config.yaml
num_hidden_layers: 8
hidden_size: 640
n_experts: 12
experts_per_token: 2
d_expert: 576
d_shared_expert: 0
hidden_act: "swiglu"
moe_layers: [0, 1, 2, 3, 4, 5, 6, 7]
router_score: "softmax"
normalize_top_k: true
routed_scale: 1.5
balance_loss: 0.000164
balance_bias: true
router_z_loss: 0.0001
router_noise: 0.1
init_std_router: 0.0263
lr_router: 0.000535
num_attention_heads: 10
num_key_value_heads: 2
head_dim: 64
vocab_size: 32000
norm: "rmsnorm"
norm_place: "pre"
norm_eps: 1e-06
positions: "rope"
rope_theta: 10000.0
rope_fraction: 1.0
qk_norm: false
attn_scale: 0.125
tie_word_embeddings: true
parallel_block: false
init: "uniform"
init_std_qkv: 0.0221
init_std_o: 0.00553
init_std_up: 0.0221
init_std_down: 0.00337
optimizer: "soap_variant"
learning_rate: 0.00179
beta1: 0.95
beta2: 0.98
weight_decay: 0.092
lr_head: 0.00445
max_grad_norm: 1.0
warmup_steps: 200
schedule: "wsd"
decay_fraction: 0.946
decay_shape: "linear"
final_lr_fraction: 0.0
batch_tokens: [65536, 131072, 196608]
max_seq_len: 1024
doc_mask: true
train_tokens: 625500000
max_steps: 4802
dataset: "wikipedia_en"
Below are experts of layer 3 (counted from 0) of a mixture-of-experts language model. Rows are named router (the router's row for the expert), down (a neuron's output weights, with its number) and show model dimensions 280-319. Each number is 200 + 40 x the weight over its row's rms, rounded and kept within 0 to 999.
Before each expert's rows: "raises" lists some tokens whose logits its average output raises strongly, later layers aside. This comes from a sample of Wikipedia text that the model never trained on.

# expert 2
raises: ",", " and", " (", ".", "'", "-"
router,175,142,171,183,215,234,239,182,176,244,260,175,253,288,178,185,264,136,226,197,133,221,186,162,222,258,207,194,212,305,215,194,168,164,226,198,154,166,188,220
down0,184,184,230,224,191,196,212,176,261,161,210,169,186,135,180,247,220,141,206,149,168,233,201,173,248,204,192,173,164,206,186,311,162,143,229,246,168,237,160,168
down1,185,163,263,268,269,203,156,154,238,238,161,283,283,317,174,191,204,262,180,164,175,136,188,213,265,264,152,171,156,242,187,204,202,196,208,269,183,190,169,221
down2,157,254,138,241,241,204,301,262,189,209,229,213,165,256,187,191,162,159,278,197,152,255,191,220,188,227,255,244,154,188,196,251,274,163,212,204,208,219,209,220
down3,177,282,249,176,197,255,233,245,192,195,260,149,153,96,218,161,201,166,221,143,292,213,137,194,192,278,238,201,233,206,201,179,175,162,166,184,197,183,114,175
down4,165,216,162,143,152,171,299,195,163,164,197,206,201,231,222,221,191,160,215,193,214,200,251,215,259,243,166,125,126,249,216,231,226,231,228,236,177,153,193,271
down5,179,184,166,135,270,195,223,198,169,218,210,210,160,239,249,183,236,190,235,145,173,120,162,266,155,203,169,229,245,251,246,269,237,147,181,198,165,139,195,219
down6,157,216,186,221,245,216,250,227,224,222,159,169,159,130,201,221,129,196,148,273,204,166,231,185,188,181,238,257,205,254,275,172,247,174,245,165,189,200,170,225
down7,168,218,218,241,179,245,166,156,199,199,161,226,243,232,196,263,195,182,216,278,165,158,170,229,195,167,178,195,231,218,124,203,210,164,288,197,182,182,183,188
down8,246,117,205,220,212,159,255,164,150,232,232,179,125,203,158,155,254,198,272,247,194,196,137,127,247,219,245,141,155,179,158,164,240,126,226,128,161,185,253,218
down9,164,164,277,227,131,176,245,178,236,175,284,204,192,211,176,150,185,149,161,290,202,210,178,240,231,220,165,218,192,152,253,172,154,107,206,180,181,158,223,194
down10,193,165,207,135,217,244,266,255,218,204,247,177,205,198,176,214,249,249,221,286,283,306,205,188,177,213,256,247,205,203,199,231,170,182,230,184,262,229,189,272
down11,164,249,201,113,249,203,138,194,210,237,227,222,272,195,113,207,271,146,197,182,184,156,155,213,197,189,162,170,120,238,235,308,238,216,197,137,163,222,214,228
down12,230,163,126,213,215,161,107,207,295,218,190,235,110,210,188,278,256,189,240,223,211,185,219,192,170,249,161,113,212,176,227,254,237,189,231,222,238,221,260,191
down13,265,304,238,186,252,139,131,237,158,142,191,218,225,209,198,186,133,158,223,212,122,175,234,194,191,153,202,230,113,170,231,145,126,150,296,178,203,308,207,257
down14,240,152,153,212,172,225,132,181,229,199,229,124,262,274,286,255,163,148,126,234,192,222,254,194,218,134,186,244,124,190,161,228,141,244,200,205,276,194,131,98
down15,184,175,173,170,198,155,190,123,164,209,165,150,173,142,185,195,192,260,202,214,181,109,175,200,152,198,154,165,253,210,210,216,180,240,189,233,152,263,127,249
down16,153,203,179,212,172,181,223,258,207,220,249,218,203,244,195,215,295,189,223,243,184,182,257,226,171,217,244,166,120,217,185,155,277,226,140,245,219,156,199,160
down17,181,257,181,229,113,98,210,130,219,179,177,167,220,211,175,251,167,216,157,264,149,245,188,167,201,228,261,128,288,139,290,244,163,198,238,216,227,237,202,231
down18,204,220,231,183,269,137,222,184,196,210,168,223,196,209,274,225,154,308,116,200,166,211,180,221,225,138,201,234,185,244,162,215,211,189,209,123,117,208,222,147
down19,180,181,233,250,178,257,230,203,201,154,205,213,180,281,189,236,179,154,203,189,239,210,157,204,177,146,158,105,197,228,151,213,228,255,143,202,231,215,245,194
down20,216,207,172,228,204,137,171,225,207,203,189,236,192,223,169,276,148,200,216,220,225,223,244,195,279,189,147,228,241,167,314,162,226,250,263,177,237,218,190,131
down21,212,145,221,166,257,232,251,239,184,218,175,152,164,237,223,190,254,191,212,183,197,166,272,207,173,225,233,208,265,222,139,189,181,228,177,168,180,236,263,253
down22,169,200,202,232,198,133,204,210,209,257,157,226,179,199,166,163,171,192,116,201,231,173,262,193,252,255,237,205,99,182,195,196,244,240,257,202,251,116,251,214
down23,267,209,116,206,212,85,127,180,183,193,315,241,218,111,174,180,215,212,180,263,224,209,174,202,226,194,170,231,235,181,117,203,236,187,131,225,225,192,219,254
down24,244,255,195,175,162,219,190,225,188,212,211,176,207,217,217,146,204,247,231,189,186,247,272,171,141,250,200,116,223,220,210,207,205,195,191,211,145,197,196,217

# expert 4
raises: " a", " the", " also"
router,149,155,252,233,245,183,187,182,201,213,220,226,192,213,149,215,194,123,100,239,204,219,171,160,195,178,212,235,145,178,250,141,180,184,214,204,161,269,232,169
down0,115,244,224,166,177,151,263,179,249,259,157,196,262,169,227,188,201,195,251,213,176,199,262,263,223,278,166,214,163,182,119,166,178,139,223,205,175,153,214,203
down1,186,242,233,180,198,246,244,120,224,218,216,215,227,208,241,269,237,209,200,184,183,253,163,181,178,194,230,230,204,218,154,220,232,194,152,188,97,135,243,168
down2,222,256,202,228,181,167,188,175,226,143,241,276,230,97,187,200,227,203,257,251,257,269,250,159,161,95,140,223,212,183,182,167,173,253,207,173,213,183,245,187
down3,176,187,238,186,128,151,170,255,152,204,174,158,156,144,187,144,191,234,249,176,196,132,261,257,188,194,203,230,276,167,182,303,108,219,204,231,217,176,126,204
down4,144,130,171,239,120,245,181,183,215,201,209,235,222,179,161,164,153,221,192,183,200,144,207,157,186,131,247,232,220,178,155,176,150,148,153,143,205,230,173,254
down5,141,165,179,143,224,186,183,174,241,243,156,204,201,205,221,270,281,191,253,196,187,303,217,190,206,162,157,193,230,226,187,269,154,172,223,274,212,167,231,263
down6,139,215,230,169,237,263,200,187,200,279,151,128,213,175,137,148,221,174,183,210,138,136,201,210,222,171,268,242,196,214,181,242,182,251,172,130,210,234,176,144
down7,271,181,204,236,151,228,198,161,202,204,200,190,175,160,159,169,187,200,146,213,159,298,158,238,202,193,207,221,252,206,158,154,181,164,148,217,202,239,188,241
down8,242,166,189,232,201,202,189,174,161,117,158,150,158,164,251,201,247,233,165,218,255,223,199,189,212,196,200,172,270,254,171,160,228,273,251,185,208,171,129,183
down9,178,294,252,183,184,196,146,249,136,185,153,191,277,200,241,222,194,224,258,210,140,205,262,146,196,201,232,186,204,223,153,237,285,155,163,214,199,201,202,192
down10,193,146,227,198,143,237,107,167,196,151,281,179,263,130,230,188,221,233,302,207,182,252,146,191,215,216,192,199,201,177,243,138,195,234,214,183,218,181,237,187
down11,218,170,217,167,243,197,171,220,266,164,172,223,156,164,188,197,133,213,195,219,138,133,244,258,223,149,243,181,150,220,230,214,265,208,267,166,186,193,185,194
down12,258,241,144,240,210,237,175,250,207,248,152,156,168,165,194,213,288,209,197,175,211,161,286,180,188,228,227,204,164,254,157,206,249,219,251,198,209,196,205,282
down13,194,245,184,232,145,149,131,161,171,200,107,208,188,178,220,191,226,199,235,230,227,214,236,211,237,133,219,222,169,261,141,187,134,133,214,260,147,139,211,176
down14,211,242,263,175,223,250,107,159,262,254,208,181,194,212,194,184,170,172,192,205,215,241,207,179,234,163,205,231,210,213,238,232,142,220,150,200,150,203,192,224
down15,215,228,167,193,127,207,164,251,168,150,249,253,275,212,204,151,155,244,250,209,172,232,241,188,188,192,217,229,145,204,239,145,193,219,286,104,225,295,187,257
down16,197,172,207,208,198,175,216,237,232,167,173,183,189,177,317,196,217,273,187,263,257,173,177,254,194,144,241,195,254,198,167,177,265,198,228,204,260,168,177,158
down17,125,127,139,147,183,257,222,201,173,164,233,211,214,276,185,195,224,220,207,304,154,208,195,232,185,191,107,205,125,147,220,171,227,199,203,226,195,115,209,157
down18,138,168,202,198,274,271,247,255,313,237,199,174,121,158,190,232,213,138,278,180,178,233,105,224,237,161,182,114,195,179,153,207,274,194,249,300,161,161,212,166
down19,177,172,163,242,130,151,115,182,203,128,276,165,227,219,225,223,188,160,178,146,163,165,237,213,162,121,184,187,196,245,249,168,221,185,138,167,150,200,272,194
down20,184,202,164,186,200,165,160,142,207,216,217,134,173,268,181,229,202,257,139,219,171,171,246,222,194,218,228,163,85,173,169,194,197,238,209,215,170,178,189,183
down21,247,271,214,181,111,226,216,281,111,219,167,209,214,233,244,197,142,185,133,198,203,185,262,115,190,180,207,272,222,244,212,287,130,216,197,136,117,232,215,217
down22,153,198,266,189,233,259,178,203,235,197,134,190,122,138,200,274,193,235,188,183,203,211,170,235,155,172,139,178,231,200,156,153,202,167,178,133,221,196,166,267
down23,257,201,127,141,201,207,244,218,281,236,192,226,137,200,191,183,215,183,239,178,223,190,160,212,227,156,213,176,263,211,252,151,224,166,130,260,194,226,293,173
down24,177,192,161,186,260,158,168,217,136,184,190,197,209,232,170,186,186,153,208,182,231,183,253,207,303,231,198,268,174,236,267,212,208,231,214,224,140,201,187,221

# expert 8
raises: "\n", " ", " In", " The", " A"
router,200,206,196,224,181,203,129,207,209,167,222,215,174,198,187,117,270,202,153,296,143,205,221,160,197,156,199,164,242,228,155,245,214,251,216,289,231,123,229,262
down0,239,192,151,251,185,89,163,211,164,233,157,212,237,163,174,265,210,146,176,135,195,176,135,157,201,227,200,225,145,189,231,239,144,232,189,173,272,283,153,224
down1,141,168,243,173,226,215,122,228,189,248,195,210,155,227,226,200,191,220,202,218,237,199,211,215,289,175,133,235,201,201,175,236,194,219,193,241,105,235,186,167
down2,239,152,215,233,188,257,170,200,203,173,196,201,229,238,220,183,178,272,198,172,199,207,156,147,237,158,168,186,246,127,214,172,206,287,205,186,183,275,255,241
down3,254,261,157,234,222,267,218,160,202,215,155,236,223,218,219,257,180,168,228,214,200,99,233,208,244,136,148,138,123,171,244,156,205,191,194,267,168,216,160,258
down4,153,189,155,222,114,140,178,198,225,237,202,131,221,173,221,245,156,218,186,157,136,140,215,245,204,202,198,237,220,163,241,131,286,222,223,200,202,221,190,108
down5,232,126,200,247,247,103,141,237,208,160,167,215,160,196,217,238,235,191,247,120,189,203,213,191,185,274,169,251,166,201,159,262,176,164,160,200,156,244,158,277
down6,193,178,211,144,187,220,253,173,178,187,195,183,221,260,139,231,202,167,163,297,219,219,188,264,197,167,208,210,206,194,228,214,270,148,205,202,304,247,225,185
down7,195,150,179,231,250,225,203,192,253,174,212,251,238,250,235,164,223,201,174,210,162,303,158,205,224,173,138,195,243,219,227,126,174,189,202,168,243,202,219,182
down8,215,192,234,214,160,251,181,209,188,219,178,257,183,171,255,222,178,256,197,201,268,174,255,171,203,119,195,104,236,216,162,172,173,192,217,241,177,149,128,192
down9,200,144,139,187,202,165,197,142,227,188,219,209,229,215,279,167,105,268,115,195,174,172,249,174,186,218,257,225,219,239,256,232,162,124,175,190,262,291,196,205
down10,190,245,310,228,192,204,241,210,315,168,235,159,227,185,264,236,169,279,216,133,247,242,214,221,246,227,167,266,232,241,210,204,242,184,186,114,200,219,237,184
down11,197,205,250,174,167,201,200,283,218,215,196,212,113,215,230,134,211,240,164,214,171,138,224,210,259,158,118,243,154,163,252,191,190,200,153,215,242,211,115,177
down12,160,171,228,202,231,199,190,208,291,265,147,219,178,125,230,216,222,169,283,208,190,147,190,289,167,209,117,187,211,181,218,172,148,223,196,227,197,239,197,174
down13,208,220,207,204,228,251,172,232,202,134,205,202,268,288,162,281,176,197,186,120,231,149,247,136,220,251,159,201,281,92,170,199,228,194,220,235,248,198,169,287
down14,154,253,168,115,176,212,211,290,193,196,176,120,132,197,218,194,146,237,254,211,163,314,194,205,164,146,123,189,171,173,288,170,217,196,252,154,91,171,163,162
down15,284,140,173,162,160,180,206,239,151,206,187,256,143,218,196,285,236,220,196,197,139,179,227,157,224,234,171,220,205,197,167,192,154,215,217,170,184,193,159,277
down16,197,188,168,179,285,175,131,246,234,217,160,231,164,191,218,199,218,253,227,198,202,148,183,158,178,306,226,191,176,164,231,173,176,203,189,284,167,199,215,224
down17,211,219,221,227,139,242,222,160,164,132,235,199,230,216,167,154,210,209,143,186,177,213,145,131,218,225,199,179,251,219,176,256,208,261,234,178,253,191,215,142
down18,150,272,214,208,254,271,139,201,247,212,119,294,230,174,216,169,229,191,181,115,112,216,209,207,274,207,299,132,141,185,170,169,111,206,235,178,193,238,270,216
down19,153,228,209,301,241,125,230,208,259,206,214,163,157,173,203,223,217,165,216,216,261,95,177,187,234,226,206,167,238,203,205,173,174,126,270,165,144,161,220,125
down20,136,114,232,206,199,213,226,181,210,241,169,163,240,199,193,174,143,238,143,171,151,184,155,169,247,211,258,245,219,238,264,187,122,206,191,259,142,216,274,154
down21,308,257,225,206,142,251,219,261,216,162,306,194,188,174,197,127,266,230,138,197,183,186,193,151,212,139,273,271,141,166,181,217,260,147,128,199,267,211,169,204
down22,247,242,234,108,239,165,241,224,217,232,267,211,227,158,183,170,180,199,188,203,200,198,209,186,183,275,180,188,215,256,193,158,173,190,217,111,171,213,171,189
down23,288,231,172,221,183,225,223,196,153,123,210,134,201,182,225,146,82,229,207,212,162,180,201,184,193,230,118,233,206,183,191,224,178,287,240,169,236,214,194,170
down24,235,267,207,202,213,182,200,238,202,201,144,160,171,203,169,229,169,164,160,191,144,269,198,187,216,227,157,197,261,148,238,220,192,208,189,193,208,210,200,230

# expert 11
raises: ",", " and", " of", ".", " in", " from"
router,140,265,327,247,205,222,160,187,223,160,232,218,232,259,228,171,184,221,173,215,185,116,278,216,212,175,200,189,237,232,147,191,221,269,266,229,191,221,232,225
down0,201,272,171,245,180,217,218,207,193,209,234,194,173,258,230,180,263,226,210,190,179,258,248,207,237,171,225,185,226,201,283,134,121,199,177,228,195,283,226,251
down1,143,207,166,165,219,165,213,261,296,206,172,192,187,217,216,187,159,192,217,181,227,250,235,175,252,173,205,191,213,221,288,208,217,225,153,220,171,223,191,270
down2,258,165,168,202,162,244,193,230,212,189,170,185,150,183,233,166,166,219,255,100,213,185,164,240,180,185,249,145,116,226,213,269,158,181,243,184,174,159,165,214
down3,214,233,200,248,199,257,202,225,169,205,242,239,177,188,210,261,206,224,229,251,242,226,215,208,225,299,245,262,147,164,206,205,129,232,206,205,217,136,168,222
down4,179,195,227,150,233,212,200,160,208,152,235,146,167,197,248,182,177,240,209,217,163,252,220,234,128,171,166,138,142,246,179,151,313,263,252,152,256,201,213,135
down5,207,202,227,141,179,172,204,185,159,236,193,181,177,197,198,272,263,86,201,172,125,227,184,166,218,195,234,278,192,210,166,225,211,193,205,149,172,194,179,196
down6,231,179,214,202,208,151,181,217,178,189,282,186,91,213,234,201,174,186,182,157,179,218,181,207,101,240,274,237,198,281,134,226,217,216,149,186,217,250,307,188
down7,167,157,138,201,209,190,204,222,207,215,202,249,155,213,235,251,204,169,203,184,195,185,252,167,198,213,138,172,203,168,156,188,132,138,213,223,238,270,194,284
down8,195,226,166,173,257,262,227,207,160,219,243,186,190,162,217,198,213,265,159,201,165,178,253,185,204,211,250,164,220,214,190,125,176,208,155,195,199,225,167,195
down9,133,168,192,166,259,167,170,241,196,207,201,266,138,229,195,171,179,131,165,223,228,195,249,231,191,236,180,130,198,204,319,167,172,252,213,112,240,207,190,225
down10,234,180,207,205,175,113,132,165,134,164,223,221,201,211,140,204,209,169,206,191,233,217,109,209,289,180,174,133,256,146,189,220,222,180,183,187,132,231,229,216
down11,181,171,142,184,157,188,198,212,128,186,200,234,205,181,141,192,166,232,240,248,186,180,175,203,251,205,251,203,222,156,220,185,176,215,198,163,186,198,199,167
down12,139,238,227,211,229,195,187,143,213,246,170,197,191,147,263,277,179,189,231,236,186,188,237,270,177,141,214,177,171,193,179,247,241,294,240,214,147,256,158,227
down13,249,117,171,249,204,215,188,178,218,158,260,244,332,192,252,200,277,175,222,215,164,202,157,117,182,123,88,187,171,188,194,257,210,250,201,228,202,156,158,118
down14,187,192,151,130,201,207,206,195,169,209,201,264,212,191,226,205,184,239,131,277,220,204,212,235,280,206,171,126,183,279,139,238,229,212,250,198,179,278,156,183
down15,176,258,214,192,189,161,219,159,218,146,255,154,179,179,259,193,213,166,157,181,91,176,198,172,207,172,179,170,156,171,184,177,264,104,180,181,236,214,187,280
down16,260,163,223,188,279,209,165,232,258,166,180,204,186,231,190,242,192,197,206,233,167,202,180,193,234,171,222,239,280,202,117,257,194,253,170,178,200,180,221,230
down17,153,190,225,259,151,158,224,194,262,242,157,180,194,208,201,132,204,128,178,198,153,248,141,243,190,189,184,178,285,232,267,240,182,137,211,162,211,223,224,245
down18,166,205,181,194,219,217,200,167,128,216,198,207,155,206,262,206,177,124,201,293,192,230,207,202,189,222,199,233,139,233,219,203,239,256,233,178,228,221,158,166
down19,163,156,191,249,214,187,232,190,169,170,152,136,157,224,230,147,202,195,205,183,150,231,235,193,205,143,177,232,141,146,221,203,201,229,183,206,166,178,205,200
down20,199,214,209,129,188,203,134,122,156,191,210,179,217,211,238,201,139,197,296,243,273,192,203,237,235,216,178,234,224,225,218,196,227,226,258,209,229,268,155,200
down21,208,219,185,264,251,230,132,233,206,204,177,156,183,212,208,188,265,165,247,210,128,220,131,194,248,186,144,182,259,183,147,161,158,212,183,229,164,270,249,164
down22,268,180,224,141,195,161,148,258,135,252,215,169,247,154,166,179,202,134,242,217,221,197,292,215,155,189,162,212,136,218,174,215,237,160,84,135,188,184,168,135
down23,161,144,105,210,191,144,185,112,219,177,179,188,190,188,205,215,231,119,218,189,174,246,251,238,236,193,136,135,140,184,210,240,200,216,264,208,155,254,257,275
down24,208,186,230,149,234,298,188,204,199,320,176,178,265,201,227,184,189,190,303,246,155,159,176,174,179,196,205,233,256,196,243,160,175,177,195,224,175,215,250,168

# expert 3
raises: " a", " the", " in", " to", " an", " "
router,157,228,165,228,115,209,187,183,193,240,200,183,254,204,163,252,178,205,195,189,199,196,204,214,217,204,253,106,313,188,152,220,223,161,310,214,164,182,192,243
down0,206,172,146,229,137,181,232,198,127,222,137,222,173,235,212,161,164,194,249,181,271,182,112,139,200,151,182,289,161,259,199,235,203,205,217,135,176,187,256,245
down1,180,141,195,203,185,174,199,189,271,232,204,249,234,250,121,202,225,143,142,209,197,176,235,122,158,217,192,215,137,209,203,203,211,177,222,200,143,249,157,145
down2,152,245,189,210,234,167,189,136,206,184,146,181,213,157,195,192,229,218,235,233,246,170,163,206,178,143,190,232,173,263,223,128,166,211,188,125,209,212,202,173
down3,147,159,234,181,220,106,237,125,219,183,194,164,209,148,264,215,178,234,210,172,218,221,184,179,268,122,154,241,203,253,163,185,158,191,126,261,145,218,252,230
down4,230,244,220,192,263,176,191,194,218,240,173,206,198,164,288,188,173,199,242,188,222,139,234,204,169,204,217,208,133,157,246,203,267,201,135,153,159,249,188,196
down5,202,243,248,208,170,201,156,216,231,232,208,185,226,201,166,232,245,180,288,165,248,218,199,206,149,154,152,198,148,214,154,205,142,213,184,212,271,161,184,145
down6,262,210,145,224,200,203,255,221,285,127,230,179,225,215,223,244,158,169,179,162,226,268,137,192,226,165,240,165,153,221,177,243,202,241,213,219,133,249,190,178
down7,177,230,227,232,158,147,248,182,184,234,191,278,246,181,197,165,229,219,211,205,164,206,247,176,174,230,141,123,239,143,225,228,207,208,136,200,197,237,211,234
down8,81,145,157,263,171,204,213,161,261,198,280,221,168,182,145,196,192,187,126,259,189,175,245,189,166,159,270,145,264,222,211,252,232,223,170,246,195,148,240,183
down9,188,208,189,231,159,200,205,181,173,203,244,158,221,178,211,182,152,191,275,165,203,159,249,224,237,224,240,206,230,86,204,214,256,224,192,227,197,200,208,241
down10,175,234,233,269,242,155,241,221,217,149,236,249,181,204,155,211,226,171,238,168,189,285,165,174,146,216,226,256,164,130,116,156,222,247,188,187,248,219,241,244
down11,220,201,215,168,192,217,220,188,216,207,125,198,198,148,233,211,165,194,219,182,170,225,178,148,184,221,220,181,144,191,195,220,203,202,237,239,200,219,257,220
down12,201,167,268,239,244,242,249,237,210,207,196,207,210,200,268,260,246,231,123,184,236,241,198,208,240,197,156,189,263,180,241,237,193,257,210,217,124,219,224,189
down13,219,167,191,220,217,187,208,224,162,211,141,169,215,204,224,214,198,215,197,97,144,235,266,206,152,187,242,167,197,173,162,217,231,193,169,177,194,231,233,174
down14,121,278,141,282,219,183,189,276,147,247,230,145,245,202,185,173,197,191,189,219,230,173,230,186,160,195,219,209,170,234,210,186,222,212,258,180,168,152,215,101
down15,195,243,220,149,109,252,204,215,164,312,209,214,112,165,174,223,200,147,204,204,193,217,217,165,152,169,169,180,246,195,88,243,209,100,151,180,217,232,225,184
down16,186,256,193,162,174,243,257,180,143,231,234,164,178,238,204,172,162,145,139,159,212,219,203,231,286,205,154,171,100,204,218,185,175,138,234,191,242,199,268,235
down17,191,187,181,115,186,216,134,222,219,215,228,192,161,165,182,238,197,217,141,192,150,199,165,273,240,207,93,193,160,224,190,137,168,141,225,209,163,182,150,159
down18,185,202,253,105,268,257,174,194,226,186,243,196,194,232,181,213,271,93,177,246,139,175,233,225,162,186,195,243,173,242,189,209,221,277,251,147,182,121,222,198
down19,305,173,256,205,201,173,264,149,194,199,169,191,184,143,140,244,228,115,177,138,168,281,121,195,238,257,236,191,139,245,137,225,254,161,144,186,216,222,137,249
down20,208,136,156,194,209,203,150,230,221,211,239,214,241,201,192,179,195,263,202,175,162,130,196,254,226,206,192,231,267,103,276,190,205,210,225,232,202,211,146,203
down21,223,148,269,147,192,201,158,212,201,228,224,176,209,223,230,208,283,177,196,186,226,194,216,220,190,200,183,136,227,215,164,177,205,257,222,166,114,198,156,201
down22,198,158,185,166,130,175,218,108,194,242,197,192,195,147,177,220,173,85,197,175,219,235,198,162,269,117,163,256,187,215,275,170,258,202,164,188,183,237,174,129
down23,230,182,191,178,162,207,213,221,250,218,230,200,187,161,205,268,201,220,198,194,169,193,190,139,137,226,297,199,229,155,276,176,183,220,247,210,181,238,195,180
down24,223,202,177,211,203,208,174,178,232,179,240,213,171,187,157,189,203,145,186,164,201,161,247,211,249,160,197,203,173,196,234,180,242,238,204,199,184,222,204,172

# expert 0
raises: " of", "-", ".", ",", "'", " and"
router,239,147,176,239,78,239,300,170,197,233,171,215,228,168,164,240,215,203,270,243,161,248,217,267,233,209,174,106,169,254,114,239,173,153,158,220,195,230,209,187
down0,163,257,220,276,210,219,275,190,181,217,183,283,245,136,147,107,145,208,174,161,134,244,235,215,178,186,262,144,196,247,179,325,251,152,153,154,239,234,178,224
down1,274,199,302,231,185,214,190,137,226,303,198,162,218,211,233,175,149,117,192,252,176,188,230,191,208,153,170,226,169,135,244,227,213,219,187,214,254,192,192,227
down2,203,243,130,128,170,280,160,126,209,200,198,120,227,207,232,256,233,230,149,143,154,229,209,134,208,191,218,250,218,170,130,218,194,222,237,197,197,176,188,265
down3,216,194,195,159,217,153,165,192,152,238,282,142,280,150,190,183,191,194,143,226,180,293,189,222,168,140,175,146,154,206,153,226,193,160,195,257,157,230,152,183
down4,226,121,225,229,192,163,109,200,140,165,228,238,186,139,250,239,184,249,183,221,207,190,207,166,231,228,162,190,184,256,165,181,182,226,224,181,199,161,221,190
down5,283,152,231,197,175,188,205,260,230,211,137,143,224,159,142,119,226,202,240,198,185,236,203,274,258,252,218,192,241,204,210,156,159,178,178,163,230,225,159,176
down6,185,216,217,241,244,205,176,270,203,214,131,188,208,187,131,255,198,218,256,185,164,203,230,239,300,157,233,151,173,168,156,215,223,147,244,141,169,243,163,230
down7,183,257,215,196,254,147,220,155,208,231,249,129,197,197,117,211,204,243,236,243,221,135,168,228,245,221,158,258,189,246,215,214,243,106,290,139,175,191,169,218
down8,169,158,184,222,179,147,140,192,174,186,251,169,245,181,254,265,152,220,195,182,229,200,180,188,166,117,211,268,222,239,165,173,221,190,177,247,164,246,197,167
down9,168,109,153,167,156,267,197,183,204,195,215,219,258,200,265,231,147,208,133,204,213,213,225,186,326,158,222,151,185,118,256,185,278,248,237,134,200,184,191,175
down10,209,194,225,274,170,257,262,186,203,295,179,173,162,190,232,180,253,216,194,228,155,143,112,154,237,177,208,219,192,271,195,206,255,323,193,237,216,157,149,168
down11,237,232,178,211,146,133,132,151,197,161,245,209,223,227,229,170,210,154,248,242,171,196,131,254,181,178,213,209,108,227,234,209,233,206,219,213,225,216,244,155
down12,150,210,176,224,191,231,197,296,185,212,254,142,222,261,199,200,222,170,188,192,172,248,290,195,197,171,229,178,157,333,134,187,194,155,213,211,271,182,176,143
down13,227,177,201,198,174,209,207,234,163,251,119,216,197,199,154,168,158,207,228,225,213,156,229,166,201,231,233,242,248,144,145,161,208,139,156,109,113,192,261,206
down14,194,222,182,172,216,183,243,154,192,242,211,214,210,265,168,193,161,199,205,122,172,229,219,157,217,326,182,235,212,207,179,251,222,175,115,226,247,274,161,146
down15,226,149,220,172,172,177,185,185,203,247,208,238,244,285,237,206,86,193,133,183,242,158,159,118,172,224,227,190,198,246,211,199,190,273,168,170,215,247,248,205
down16,169,212,156,258,264,174,121,234,154,203,188,221,142,204,275,230,172,269,183,231,161,259,207,183,155,182,160,199,145,208,227,304,156,258,155,251,138,245,218,245
down17,256,253,183,190,176,238,124,235,168,158,171,115,233,207,249,195,156,176,263,192,151,206,193,104,110,192,185,237,238,208,209,238,172,233,214,271,206,187,243,193
down18,182,239,246,142,127,161,161,191,180,139,177,185,233,229,198,199,148,224,212,149,274,178,184,231,219,168,171,223,197,204,235,246,205,236,202,152,270,225,186,168
down19,253,301,215,208,125,196,272,234,155,87,136,147,204,230,182,267,174,240,268,197,207,131,287,211,230,228,134,231,191,251,112,235,205,240,165,181,217,178,244,234
down20,186,256,165,133,232,310,197,260,256,104,224,189,178,202,175,185,175,206,282,140,132,189,181,186,249,184,210,243,175,200,280,173,215,221,215,127,223,177,183,206
down21,252,218,261,282,238,220,196,228,244,261,214,99,185,148,198,190,321,199,186,136,208,251,209,175,213,154,227,217,196,267,210,175,249,230,165,205,74,168,214,251
down22,147,274,190,196,169,170,253,205,174,189,219,157,194,170,178,129,160,160,191,198,136,198,297,228,108,230,186,183,146,168,211,118,211,179,218,166,226,236,241,292
down23,204,211,271,206,192,222,191,148,202,226,226,240,146,260,180,206,167,206,241,212,181,160,190,166,225,182,151,220,214,152,227,195,143,147,199,161,161,162,265,259
down24,242,230,139,209,115,196,182,196,210,185,261,206,217,276,196,132,265,169,198,226,217,303,236,189,135,231,199,243,209,185,228,141,208,130,265,186,232,191,277,207